config.toml
n_empty_slots = 12
normalize_top_k = false
init_std_qkv = 0.0482
weight_decay = 0.053
warmup_steps = 200
dataset = "wikipedia_en"
Below are experts of layer 7 (counted from 0) of a mixture-of-experts language model. Rows are named router (the router's row for the expert), gate (a neuron's input weights, with its number), up (a neuron's input weights, with its number), down (a neuron's output weights, with its number) and show model dimensions 0-127. Each number is 128 + 32 x the weight over its row's rms, rounded and kept within 0 to 255. Numbers have three digits each.
After each expert's rows: "mostly gets" lists some tokens that are sent to it at least half of the time; "comes before" lists some tokens at least twice as common just after its tokens as in all text. This comes from a sample of Wikipedia text that the model never trained on. Tokens count by the router's weight.

# expert 81
router:169094060097146165072180087182122099128133098108104114177168067077127105101132120123121200070065130062142117140172128102087108153165168112103143112177086134131106165101126096078155102144095093161129163137146125064147148164158196154115159130160132133114147105087138129145121152165086118109134160122169139151143120190060164089152139112103166122121105114074136145154101157139165098103178
gate0:099156152104145097113118117118154061081130162142110134127119104086128132149078135169132129137141168084088083119195168120080148176104066146142092102159062132138109113120131096072100077079116169144080157109122098124121146120129159099111127128117097143101102184132140129148161136083105133039150152171147127150193088130113124106123132164148024111097115132180125126071137178149118082090196
up0:135168164140119162134099065118129066064114213136139159141152154129127089179071167127114112106147132133126107094196132120126116185082125184136124097153057123091101141096186131080107104100115127093087162082150118152129167125092143150127119171132170151103157150114130079210135115061128121131094159163126165155157141193115086137120163150118060108096095150095134137071103165165122139123135
down0:138116111166117133144111117145177183163168120102124117069117116116161157085147093127155155130170115086145122063114118067111130117149142169164104106100138152117135091108122123111117138214198102077127163176110149109132100113071154196107123097165080098122089120080177139125096101176099089188128098123176150164074142141139120178182093085169097120187152147112143111159111087069170109106151
mostly gets: "ana", "ena", "ya", " La", " Dan", "ica"
comes before: ",", " (", " |", "ia", " B", "'"

# expert 85
router:120157170158144132140062125134120136081139178159063074167104145081105186149136151077094112135101114124135121116146194157123155129118136102107118153201172119097118116159176140131140075036113174144170155076109182144096098120120115138093137112087147137149125176136165105112132106072134188113131108072147083099189129133122126119152115147130087091155151125118136140195115062115077168168083
gate0:085141192121125126068145068113160175083088150106162065113122122139137170148099175110131129145134164077145144177133133063186124195084090135127048115188145141133161129142164095145104142099114134104155120058121154089150100106108177098125116074112109193146143125150183099173185133105157116146161169098107105107107145140114102107140150186106187071137130123103143118135104102093117147097169
up0:201121031125097085116134131125067145218120092147121123145095105137109095108171140141126175150137100190164111114081100117087185092153105134129180132111091086145162120119095145115098097169175150150105108195180083122131178115113149127091143124098155117105137130135087141098085147157123135152067137151097189095111134131131143118075116134105135159084107052132077136152180142128147072119112
down0:172122119058122117158192148058107084100151087102171113127180106150057140154139152170161121136118091129162144106130089119119139138105131159167119131165149105084137134144134112125035107103114087102128086173123103099126194132087082098177162119109136069128114167066134083151113067142101147139129090110118155077122171147162108088153157148143162162132102112130149159117119158017145129138139
mostly gets: " serv", " act", "ruct", " develop", " var", " direct"
comes before: "ed", "ing", "ive", "ion", "or", "ment"

# expert 46
router:098123088114183097136133120164146075114146099097116095114100143108150149181071127126197134148145130125101089093148133115104138121180191053112102120115169124112187125167153145067166096132154109103146159109106129082097121087097175199126097117083113138160140124136100141133123085128151165076159216090097166147146137162141123153168150083111077182094174155130128180057119146162150170137118
gate0:161149100094072147155182119051071108091143173136129065172121124090094190128091100113111122108151148102151097120130159122111181157086105167126159211051107154167142134161166140091085145141141158126128128066121111112131115153146182137102154117130078123139200155109163061157133126193137118142105145113163098103094127142114109091138124072149107159096096142150106058127110100072127127113153
up0:165111155103105126177179152098148156137153114134150168163126104134117114205024077137073168138154131084184115120129113149116157153091172114194151077096147217117086143115151092136157178158145186122128150153069095148139116132108133211111120164125091106137080158161176145102154091095147138114101117152114148121132068139103143108178115115135092134119125103120098105154161124087148078165115
down0:125112168130147143123151132129110104086158153153148108138123107162095130154128075076154079141160118118140149119218116118127100123172165085145157111099187151110070131158154153111114093176160123100116144117113041103163115148097087127173142075110143088106106113069137146000160114147140120109051158140131127132138109086117131123092124109118163166053139101180149094132136114159186145122139
mostly gets: " under", " during", " after", " of", " into", " until"
comes before: " the", " a", " his", " their", " M", " an"

# expert 69
router:136099098157164067163118135086114123138156151102090139150140174109147134108089084148132059137095129088072151090167177161120179141096116136158127144114117164073150151123137110183104138183095064108122104174180174113077180186124063168142132100145156127142139103095140109088099120066111126083128157127151111089133086112165163160138152070189092103126131136136106193162091128168130171083111
gate0:101094123128100143161138180091062119146091118092150148153108137092143146143065076113158151068203131163054150126183124135147173156104113116132135083144184095117132086079104115105124138176118134172150135155128118153135104126181084103100090118135153075133115167146115143097147162134088141116181146216083183177112105130139132126163094106110153136130131172179124135150054112086161173097081
up0:104133142079126141139175131097121189129169100122107129145135097137178103134076086102084116126186155141144147114153105087147164168104053061132133130149148067132166072120168138122129120142155117102119091143149158109105122096194167127101157128152178069139168106125141184105135144127078094127107121166174193141166111131158148137183189106124136109108198115218171101158107165104145127184137
down0:047151091141119201077049174100176139102137100117098092115149148087113086170097162130125174157125242206176080118119119149113176161141168123155100133137089174129108128128101138150150105119130067126131111124129148067107132156136138168144134147142076108114134143087138114145146165153146090107134085151129142214149122089062120148116135127159137098128149134137124163139141119183082113106119
mostly gets: " bus", "ody", " land", " small", "alth", "iness"
comes before: "ing", "ed", ",", ".", " and", "s"

# expert 61
router:102110133112179146107069168084101071097163141126072153118177151147166128158100127107097137175152125134162122100114094108169119168144104116111104144174104143119152140108109121196119144162116153096118144153097176084079130101126093151124072093098190125145103176080095116180189142100116169108097148160110121068159110139167165174192090085153124114141160199118154209146150110093172097123109
gate0:121114135075151101101118149110110158126126204131100143136129096141237101075101160148137137132182138166149153160131092120129099104166138172129144097189050152132103137155124154191142137118155123113101124112153123142101137107144126093081161112117108146171082129125161074159132094117150116176186117124113143135119150083155153193135075183166158134068099093156089113139066222130105138168143
up0:093124109145158087154189105138139116117132176164124111087160119062169138121151159147134096111121114150056177130144072117077158094124146161113178123186115113115144109133167125106081157125106110169111146132168142111088142123158103167111171109142067112188071095096131110165040119079136060155157186122050144122149115163182108194103165147146160121160131116117116127141104103091074118141111
down0:128138104117129099143130170153130128137058111162114165136129134123197127129121162136233131106067059115117087135132099125131164146129147110190092098126085087149068147142086125148150167092124120082117100133120142133150130063185139101153121117056160204055165184102071170131142129162098121128186132132161138111063125112134106112125139098125089175157115112117137131131134096180096140079157
mostly gets: "able", "ording", "duction", "ulation", "ible", "iness"
comes before: " of", " to", ",", ".", " in", " by"

# expert 74
router:112066135124093092108174118108135112123144104150145106090121130128143113190116100172105100184150185088090131139141107099119098176060113122172106126156122176140100167063124128127136160138125097109141100119101151094179167127138108123113160105102115135162063174197125130164128189171155157113110070162142094158174107056095085078136110094154084125100177083075138126154071124148145163146193
gate0:117101118122104190123111171147149165054136058167145126181178107155145117120176098138191112139106164151079120168055090138156091165120095148175163105129100094136110134132167084099112118063117121171151136087108098106156130193167119156091128142145158167071145127214116117130190144129134160111178145176133115146130089173105116164146137083109100105116127113066116109118087134068124131155151
up0:121070137110123139117121128122160141103129108128069137129127192167060114130089160124093138116132098115095182085152150095110127081172168131112155085085112073172093132176162116094148079109123095146094152100106144155155104176111103094105086145151142088085097121201181143173195199132088084111138141120099158080149125120139112170112118113103131093099153168186142107053064147116125157175123
down0:121139105129128113097111116102180131142106082196118171130095114131120077134165156098083114103151178066092102163124147131130170147107107112137137108150165099148157110171115134142108110094142194086156145094182130099142184105119145128137115126118121147091083180106140140115148181111089085125114105068135121155125131131207070148136164092132071088095136171114124041215140168043115089153117
mostly gets: "ish", "ps", "ki", "ches", "sh", "ampions"
comes before: ",", "i", "a", " (", " and", ":"

# expert 12
router:145095145118128059124174104141160142123148164144109176093157111108138186163128142156153139167114128121156124127089157161183172153115119088167181154152128121129118177099171115180124164085138068152161131140101125084167177153119142096059165103071099145102161146055085149113119103174123141163104193110178159158115092134099166157090093178081171154162124115145079116074114173121119079116160
gate0:111117116129136106084080174077110145169162092120106158159145115085117149089110133102116171116104134086065134127198104194131171102165063155139148164134164188157143095156129120139106199164171188108091118063122102106141136139143156126115110113143113227076122158092105158127145067121165150146196147089144147167161127101106139138107094133132077185124142152103104182114135080123119137116110
up0:159144130156150119169129083115121157182135121127145162164134078203107098140140135132160151137173112092099215108145124171065119137088179115112140145099111182152123076172133101150176161057079159138099116085127102083188131075111112105097104115118125138106134186044131147166134152151137157141163131118079108102159103138091127091101104190090138123115148150087146062105138153141101067155119
down0:091103166175139153133116141169071135131144093106081123138128101152143162134122137163084153155145204131074138170048141124125137114138096106137128111137185150102135127133152163195071151061128175157152155112070158145082125083142140157080147155136127160170120174116190157127128062137171164095102138141157133079111128091171145159112107155102117102138136103167048092174155111113158187177105
mostly gets: "US", " USA", "C", "\n", "A", "X"
comes before: "|", "\n", "-", "A", "==", "==="

# expert 58
router:143186138151107109096136144181125113172131137102187140123140125157086084154130144155126165151181154134143101108111127157073082150159137150120162122146082148090172120120078166148141063140140071136155152165148088119125151171101146180127142136185114068125143064090096099152128113181139090153152149168171166184177116105101124092098124069101139157081067068079091103151094162111152068102118
gate0:131140194098092064154108170145118128075113107080169146185120130116104109155146145147109163096064108097123150147128126154095112158106087103175112083187069122109134094156134111158107139130087144133081150128118099160167121113131111113182175160116118129134161166139092114153190143115114144130146164133126161183122086180109150108140150136073085084162060118041155142189150150078068067135142
up0:105171138108109092191126213129143139102142173136166154207076144130058104115101137113131138122113117087141152102110124156091138131101068120161148122150051116128131157143157122121058077145132163162106165070106143173126130143070161124160180169101106119130125144156127121115137083147137120058123158122100164194102100114081142084147155127121097145175085138080170187151078131070127103119108
down0:109167128117189175128138140135138114137178149147136105071142163144137157125090105168163210139188112101186145134068106050153077115197168170075172136060118107143107160112127147123185116146175111154173110136074143104160131105145119131108121129114129120153107086076159148115089142111198093142179072134130104087169201152096116131114122111133090113149143166159138135152126151099158149083122
mostly gets: " Japan", "ō", "ai", "ū", "apan", "ople"
comes before: " |", ",", "i", " (", "h", "a"

# expert 90
router:128125068118168132171124092154172091103157135084097128112082126066123084123152118130122176205189159104127113107141064078179157109120162155155123120124103169152107119087115156137123154157165150154143156126143147070047113161120119130153049183110157115095124078158093169138169146136160159101108109157158125102125137098127145155174183148160114129163158109097150226147119139072141171125127
gate0:155123113136166089165090108090123069096163104084213137101138141146120112153140112111136149148155113119118098148137143115100109188136132113149161112060121181158126147080181085102169119138120111161150135144119111201120147104079157086124143092183183084061130092203166099150164079081163120130125134159112149170159127116129123102179137163129172163169127174081122175135157105213135136113104
up0:188154132145118089168192143178080134073175099171106181107107120108130101093181102116133151118152137159120083094146107129135073157149142138115081095074086167124065123128175108134155109157109102155099152096100156167186065122121180140146195127144145160039098156151185111120105118084143130141121121136083156198153169125158157107116130120083173114186146151100088130149124150121143153158132
down0:175054120111064093092138130137107085140170123112111073142137075055148123109100098117155163129078170123101134166133104080107123107157101116138136138151110109159090169132080206092093086098086202169088140085191140141086141185128125177142141130132127121156157075104179144170151096175120134087093124096141085109081131166077174088108119143132080102142132156114169150117111103142149106114118
mostly gets: " where", " However", " said", "owever", " which", " while"
comes before: " the", " and", " he", " in", " to", " with"

# expert 48
router:112136059114181123103109110158144130140130102136143112105102089178120125180112129108120110159189133142128119122130086145150108120152176062143124114139109119153191082173084147097168100151173131092039141152090119132094090142099094168124147106089159153188160118127118139083077082157147124131116181082081161123089173150166180184156114103137085141133154147126067138111154077155115150219100
gate0:155076116111137107073110065131111136120100125148150090125118147151186162117127163131167131203077212104109127143154097062083119153149133172128088128125115134168119135099153165131116132135109166118154085146147119115134094123150151133116099178132102216150095178099164164128111111146109131132153135185106131126121177115117106168124114145173115057089166175208161045096114155182132135162179
up0:112006126087139168122078114093136118096153124128149073186100097170093127074147129071182100160091162116130100132091112074107133174136087138129069119121110112128097073108184126096141145127111161129130150109194153158157120125122130144179157172105125178190129147129180141098163150145107087139131140136127178150147150110121152106121065107140092117108182144209169112107105124132100136153177
down0:173140089079171142109082114157154114161123079148099111099086112161103104141144058151180150132154121077103185146133150147158120105154178181169122172159146105078126176159144215138113123124167129143141138098111131096131106111115103169077111128140094214148100133089089141141077159186126142098092153098145162156103138149119121116201112092159177151148146105100128104106173097159117190168180
mostly gets: " on", " for", " after", " during", " into", " under"
comes before: " the", " a", " ", " his", " their", " an"

# expert 62
router:133189106117162128120168117100212170083117083176082140104178094140151137086169158106114146102118091119121120109082147085141139065149167161079099087142076147136108148112107160155079088111186086149116102138114182096181159182136098093081136106157073135147117142122099097162112167178189149112127214093144162112143107150189121165108134163135115169118129139081151115150099136116112100115107
gate0:105108101131105111143149135105131120157147167189154125160171137134141157150130127126125124183142082168113088101079159105133144094141122167155127102062145099122147129084084087058136133067161219105115100128105148151094066133152140150157099116144079180151149146168130123098144150183134137062108165163133121153172168076138061118083132171157142122053146134154060121122155113147141184084085
up0:157109171153123078133031134151165130124160106082097162170129132132118083125069146134127093111173174136094154136114121170126094134119185170125125104086151162114143166158084130162147108159157108144108120129187118100103141105092098128110131067088139157083055099102085169134102105066095177163116100140099090162099074156132170090122109098089109170156165161125190079095084130113120082119165
down0:185159167145074121104138169095094157121154156111137138077116131110112135146129098137076155162202153158176123153170118130144089098116137109133140139092178156087114165138156178152105184067078147130122134131160173153066136178144056052107100090136192143130113098165140133116116122109118110195161120126095146128127170164111092081128204164118116100155129110125146185115184068134131104122167
mostly gets: "|", " |", "|---|", "|---|---|---|---", " •"
comes before: " ", "\n", " —", " S", " N", " −"

# expert 71
router:110093128132110157165103107116167067135158160137107133135114180122075096171095112125089082158129116100135155068170077117149174083103134147148158158129141127114108109076172139177191156106160068135141132149102145111155064165101113155147079099112166160100139158177131126199177142115155166119077091167156168145117120124173178150145122087152066107146112138169101188172114161088081109086091
gate0:133101182112137152139126112152085138169166106089129076138155125164140061171142107165117115117114123101189125113120124126047139104107098157227119139194087141129112095142179092138147109114108130105095134130146122074107122179188180159120067146166163165098127118142167097109183119094114138136104112136143109159120083118099138133175073162113130190154136123113114021159150160126185138133107
up0:106102141112140152140119146095129145170184119076100066149110152167108110181103091193108123124158108115161159107150106118134100050148125160180120110119079180157084094153142121116072098144115102131158149094104113087108087129152132134122062148138175161105066167142136098143162155113154144128124109136117098156133075064094091173103069200156121164135116123141116028155130159168194128123114
down0:140107157173107131123147104131102122117178121136114062117145124181140087188071144168098179068164123134140165148152170068156109096110144112111125158136095144111107160123158155127146129146116069118128184169127076099224115188162168070102176126142128091121096101127180128196157073118090111175105140175125119136104120155117177086110081124121150129109103110159123074096133164099143063092144
mostly gets: "ition", " design", "istory", " work", "duction", "ment"
comes before: " of", ",", ".", " and", " in", ":"

# expert 52
router:097182125152111095148184116148138185131139079172102119130176108098082168129163161172088142076106127085150110098090102076116115125158183147090076152144157100137155164144096127148079144117146102135136102158113186099151108145176105096139152129171147144075062163120129136095117161150144179067137193123104178087161129138187166165093178178097098161136109133098096149137148175096123108182094
gate0:141183115103154166155145083098166143145110133158168203152166121150142130130131116153140105119159150116121094143139100124158145120120073113182164156089078076105140175151050100146059116102124160139109099105143142129118159165182091082145135147130126164106087146121119053118127104155134110070106129070135099149168126104093116056192161171102072106083167155117128166138112092033110122105122
up0:116229147101167121170119103119129158139126137126155207159198132171129145159116123148148075093189169092099097108145129150131146122103070117142100147096083064161129194129035137165086142090141132128117128145124111141095171136183097130097153145137123134141086102140185069123109152137134095152089130132106122099129132085074166125142156144128070162095165154129137160088127087071110164086110
down0:162123132151172092194098135090193162135153116128043094109131113120157068129113131146188147125073134090086137071144127167145132113127139151094122107127110098122087165154132125087134133093134183142124140136168111112155116159198109106132147104133130059159118162080145146067111174162127156152163129130143106128179118146193124167119165159059147130014102134123155142143124154096132100068164
mostly gets: "|", "|---|---", "|---|---|---|---", "=", " •", " Country"
comes before: " ", "|", " D", " S", " M", " P"

# expert 75
router:118114124153093122196174147137124076097131094169076083137121158099193196148115185151124101080149057151148132135054160074130133088188162103125129165120129107181100119153097158085150152121169099133111127145106163135174139111125196084149156124146130092131142122138102129147086163174130150097203125114109130135106166160134176162094170207125137166099148101113122177070144152093129124135109
gate0:120094157071143130060121124170120104150158143147082111147094084148108082139161097176089123081115098115148111127145224063131211095130141097174104111104134157130102086166090195174171134152091182126091156129120135169105133131109105158153101141159184144078125132138126145200116103119132108146175159134187156124180182070133065131144112112119182120108146146132119153157142157107100116112123
up0:089143137019179123082118093135146155184107110167147096129115108170153145171141172140135129080148146161086136106117150090160194045149160130118132095145120153092111083148105163120101131099162113095159115139087135170125147149107154126101072139143194147076129149163091109198113081167118140118174135150055160150143153083126064133134112127137110143132069147147114096070147118105107140141182
down0:099100083151132127133153131169137128159109082096125196120117175158131164152156175145059050082116129120107134126145093130109129116141140157157121121092118112098123184153082115101193128126111113047081083090101188125161130111094159143062121154057147131158172068124084070147092181159100115121120112172076165118081138181110155098114155167160131121087165137083152157108150125139151131139158
mostly gets: ");", "=", "):", "',", " /", ":"
comes before: " ", " S", " M", " D", " L", " B"

# expert 7
router:119141129132133139163137143172114149129090109123099049094141105104132091143167171156110060091142097136169090138086194104152173094110158154078152097156129171091094169100109172109138158142132146111153118136074212154095117136075130141080088163071159136107162095131092138193113142158151171093167117112136079108052118188096141098121153130155114133152115089090114155134130062084136108136174
gate0:098111108089109168195078111075105174146131107071052124085105139072055077170097074131148145109137116141129120129147114150104117119143124137150145119118108176094148101083129100075054156122092167086171144022094108088157071133139120142097075139177107124142153087124175155094140104109180109101140140117178127150153101092121150109118131172170075120114114111116102134121142090142155156139144
up0:142131104124114096083171137127130167146117143126130167165110146174161157091134085079127086138082173160149128134081173192166116147119201134133183104084103061117100107139062161101080083083076126115100155125183110167180138153137110116123201122099138086124079168133148123141154127158164148084137098138096153072123108154152185147165119103127113145133102089146166101155106083153152094065081
down0:104137091086081110105117088091145122086058120137134148187084139110113082115108180176111139153122097118096139154095095141191125085103107076116135179153152096132087129118141089176135149161127100158170174155137194076093138127119138144160054161111130120100177075163125152119059147181119108141140145116172115138164128167163104109075086064109122120196166155178166146086133091103122137136129
mostly gets: "),", "\",", " includ", ".,", " feat", " vers"
comes before: " ", "-", " and", " a", " which", " but"

# expert 35
router:122157121124152107142140108099148183185169163157087103112153108146159156204141138073101131169149173078135101133115188103131119099144074130128154136141115081112161134070169149166182151106193159132127061138142176063088138135195067077129170131097132109111122135137155121143091160159132104124088108119079155131148119122195156189146159191117090156171102139158091110080101096148119140150130
gate0:153148137108161158156127137090142099152087142109197136158093162145171137142067158141105185180122062097147167160109065112112148148129198093116109177092086106142153131099127152127146188102130116183172109071174116078136141113119155121200118115203103111094156108124156164153169129142134129038148133143126124103136097149129154150106151168148180079134066145129128124072156151180137138104114
up0:081096126054135169116156175067184123097129179142095186064134151182133184145121088145155036113048139126158134132126176125150125098145140123106115116161141176086146119165125190150162071122106147124117111124132132123141145109123109094121084112085117101086159146136120161127151098160155102106130114135123160119144130106105116152138123032107118162117179089103104037075119124102153120091106
down0:123178153154172100150112145179112117078058133112137161082179139134169213187174111100196147092075103120103151036141140102109139137109155072141167117059144117113137126123145148133165150155117143208159129157116209149103134165125134100147123119111149153077076160095070121125133107134073148140126103148113111131112125118120158140120130078099093131152133088123142079103075147102158099131087
mostly gets: "==", "===", " ==", "====", " ===", "\"."
comes before: "\n", "|", "==", "The", "===", "-"

# expert 31
router:095111136117134125140142054138107082114159136158123120144122082124121085161068149158102139132134138096114141181103161158119126182076131163161113152133109189137107068095172070115128170155101128146173086146099170142115117147206172165092135142170147144125099094092111100156100107118158111085193112116133104109168104117084079044137121082120162187179130122082153130148102155170202108121171
gate0:124139118146128102195104103164171119162090060140152127139133096133131181114198190125116169161112138084129179196092112108123138174207137113179102095173145190178164142119149079105161117138079138144138112149124143121107150157122142153105083209085167119112079116120141103071108095179117178095149077163120159090137102101131104082116168113124106117125147145116119126052168131150127118152108
up0:132133122133137113134076138139124144164113118067153169137159137126083182117178186126130124134095151123125108139119112086133167177138114095118097127122092113158096170115096107075123132108142149177062148149119193139141106040114121088098111117133132200128099104148136071109091128135145179155181111097159177047156141139111142081143101114201186165108189101161141137125104153172100107210154
down0:117053090172123158154159152142113108151102080139103131130134109110120146131173112110149157085058181107060118178094064090156137091117161161109147127151122135049140137128100158098094137134120122124100164141153146132129189156093208161145109148115072119152102130116157105099074122121082130064139173114098128097153123063125118073074134093150189132153097148136175117066153100090116123132073
mostly gets: "ć", "č", "ž", "ン", "iel", "í"
comes before: "a", ",", " |", "ia", "i", " ("

# expert 64
router:101147149146160224099116161150118150169085148151107089061175127130111137172111146149093083128142092167164105188149154128108141104101118114172144168152147103126131176155188172126149153134075082118160146152125182146117140138111123068109108121063108143136180191087160111143109152159167147151112145094095187147083120157170142145104127104128052116100073133191121188155152105146151147124165
gate0:127171164114143134094149121136185087167085119129119101106135140111149120129079138104149128105111080131144118230121119157107155146124142074155149149105149155088105158201129123137090078109081175064119162109130123172097144101145159121086084171064128180126118148102158084134114123150043176091117123159137129171136159175188137128129083097143082106145125142158122083091156035175121121120121
up0:180166123139130160097104151114119145206120070065140150075136116099141176122127097111128167084111066121163135154109143116146117115149132134065115145130100143127090138131081156121131090102178114124125112106104110083155142149160111173099141156176127101105178151100184177154143137182184101158119106131090115197106144191104183065086089120161081065093114124158064127131134116159130134105201
down0:116176095131153147181100125140147113156192100035174087139121129123109159133209074075159139086136184129111130132151160117116095119116099136076136135118124147107145140123134138093094136123116135101118139098102118107057123166138160138004154154118178058128131125116181159123100093132112100122160107174166149158101113112167115081155100162146092082157101131129086089098106136142116110052120
mostly gets: " ty", "″", " Location", " Born", " desc", " Total"
comes before: ":", "-", " of", "=", "==", "c"

# expert 6
router:132162127159137127170123089094096167089113153171084121108096089123152097134129127191144080107156152118147193113140088157162117141151114122147187098139154077128134165201097143150110135044161125118089161110132182153144109080115206156178091166123133080154122194120137132179120145169133126099100168136211165123147128144068170091132122084132143178130089138091137126110174144123146103115069
gate0:160160066118081119106100107169086144113098152141195109108122093213144101199100145135101090122127104134166143130200134138092137127105100091109132153161156151140128181134149107161185135118076096118122084111141147151100094100200143170112137113113125171134183132198139100111185091159130150103121151155144189113135186087123144068134111145165141180121104113122094161178174116080157128074118
up0:154157057125141132099122107167111164134158125151189096107070109157128108140093128135150096118092165100166148111159191106164136112104118071103155106183248112119131152125166183135119131113080063095099101156124150118065087130171115140076137149118072139184149123143101119167107119110105179152089181154132143133140173085122168101139164089154090122159063149142073140126158147157128138134130
down0:143125121132107114039116123173144127146127158112167156128168153192156126161108198118134129201152174137188139090140129119147131117126134133114117173074117110175076087194138151134136156159061072162146091160131088128131132108110094141122101144127151139167139102135124107079089119157120097107145146103159161144161175059184086195081132130110108092061146162142109136105098156163111171113055
mostly gets: " follow", " show", " old", "born", "ン"
comes before: "0", "1", " |", "2", ")", "–"

# expert 29
router:129114127119172109117154064133102167178162167113175128130107119112161132166156169070155173187121096126105137091101187127111145088128053136120138110129091093150086156089185146145177124116184125150148063139092178078131177155149099087090143144115092171083184119117119133139112159160116083106123138145086103116114088154169166175086072101066111173174123119100111159082146119101138164130166
gate0:144144147111081170167099106095072167141114113157100129179108215113117127085165125128152160106141146144108130095153087117176111166179117130143121099056138146091145175101079142137132099140118121150153099184143094133106183134150177122139090168138080188121081106045142080090099131192147113081167182149164117056137096071112133114097168123112124155101105146140114130131101103123130169159185
up0:130198129106121130141056136094080116147101113141110141153112165125076147114172089117117152101088156126169110084082110077125113145144108132208159101043138155101102136108147130119115150133124116122151126142128126138073184125126103141077082112132100142180071106061149116189104142192143153073176146131161111096117099056145135105110153154145109177121152168165087130123147123167096139151222
down0:095148161137119084195152085200095178116119150137128115172080104115134125150112178178105139097131064136171110127144146167086201143155086145133146099186104134189120127168172092165088097073139097122136140076104151112120081110164092175108145127167067150140159122132127132172100135137100114132116093157067176070206163145098123143144096076139142110152142134185110078146136123136114119105163
mostly gets: "\n", " ==", " ===", "==", "\".", ".\""
comes before: "\n", "-", "|", "==", "The", " The"

# expert 15
router:160150060161161094109070146135151096174087107144095132101119162142156147083157093109071069194133073177060169078155097134122171152096102169134104155068123106102150064160057141157140136111137160162108142154071114147149090111100140168135118161123096082115143140125152123125126126114095115143114147119163180127128121082188079099066110109148042123084108139112150114110091126127119123092135
gate0:164128142098159123138077136117108120183123063102163139130150164151143065143154125083145060144119097122132120089141072173135149137113115094088092128133117154162128102097105160090156095051140117109116108170137077116139070157135125141143175085107135077150128187150176134139120104067049110072118164119131126125200093170159123193099109137118138210130147201099105132169112129114126154141162
up0:103120136164162201126150152112133140143101141135093085120139145141103116090114188211099181167160106095122141152112104080176116068105076136177179095096144071105144118166181144112147202192184112181147194138100104108096178125107158165156082129139133124138110114167120121121205111144145107097108139111175090142137106077136129145175110099077099110110140151146103163175160156164125144123120
down0:140129063173101109118152172149154103163147138159171112106136121108127093160150127157138173149141160103118147112138112153126107127104208082129087167152144040146087158100172211113092113139099143182158149154098152071069159129130136159151136156102167121080100139120076136086135121094140087177144106077168129128156143132116179112130148126105118061167181216139128179136089179130147147106110
mostly gets: " up", " lead", " back", " north", " ab", " down"
comes before: "ing", "ed", "s", " of", " to", "ers"

# expert 9
router:127093145153152162155126158089167067098163083189096136110145135144178101161159162112125115086149079139103117174130165107107145105183169121132100151163111106159140114170126109104166145112169071094124145132098146125169118058148189120144154124095093127148142148079092122175086106145135181128175093072081160207101189192168173145119143152109081163089162132121092162096160130117138149170149
gate0:108161091151132102124107119115144147123094197099139126111105135152163111194163120173120153103115106110121103161144143185154131095127153106199124108165165244121150152141133149164168116126098113156136161134083098207177167129121165144096089149120132125067123099105145125174170194063130119141139155140095151158130165150143107111157100167123122138151154142121168034090127100188102181115156
up0:168139120117116116131118162122080180122073178056105140137082095113165158133090173126156140129206186130135167104095176144100159145113114133060161107170128098106103105092141127147100151174130108109142179122100156136065130135067120127162099102144089099179119164072159119119094113144099048137136136133224134191129135115127149166166127162133090139144072132106124138156132094102119105193156
down0:082178179142137086148122106151155147112206167119173151106148148110175054096103130138112146176186120181159053087140108110134154124087137116095130137190134100154143095147153166103126107106155083141089124152123127127071153113124113073150103071152097129161143101183104121106112077082115042118144092116129103161109128166155063124149121134138067189111164121114112130150122154059121164141128
mostly gets: " from", " of", "):", ":", " between", " •"
comes before: " the", " ", " M", " S", " P", " D"

# expert 57
router:097130165177120178120128204159125142117096126145088107076168079108056112097111075135075082088119076156122136170140147118070103122074058183174090137169170122118113175090171144146137137167103104148149134144129164103113192156109117128093113100099154123130177074087095119175096122126163158167131110082095143137079082153166166135142139080127086155181152157127123158145110145138122091154131
gate0:168163091127130151113069169111157126158142126123190152189158076120075140133159105134066103119109086110124157112138059096100133180119115152137184117129157128112151163126119090155229151108107092038126153100107137135085160132125159120115132129092135166097166071173115122191134140076146152171149129116103140151168139109133113169116074186150132098083088168064143122098122123129179120132157
up0:100089132155116154122165082175164118135062124100110147095119117092145128151089105157101151133176245179143069155067128164158109105092128126152124120101203135093126081115138110150194119115089081133187116108107112115114095113141169106125157142112095128186105145179117136098105160115113113123148063125122059110162136141069095152116125169129150095150120086147193134161084120170121148126081
down0:135162160134073178151083148180118169089068157137180102182116139157151148134115115145079163146154106170101135120150150178126155072171205139128160086087173119068118134091103114219120174116132142138093172106130124105107205108071103121078142101157143108157101160138136183111147168104129128076099131136157156144121185165082147128107105181105113120136158128199144121145161125137145148141129
mostly gets: "ae", "ient", "olog", "ulation", " species"
comes before: "-", "\n", ":", "°", " (", "."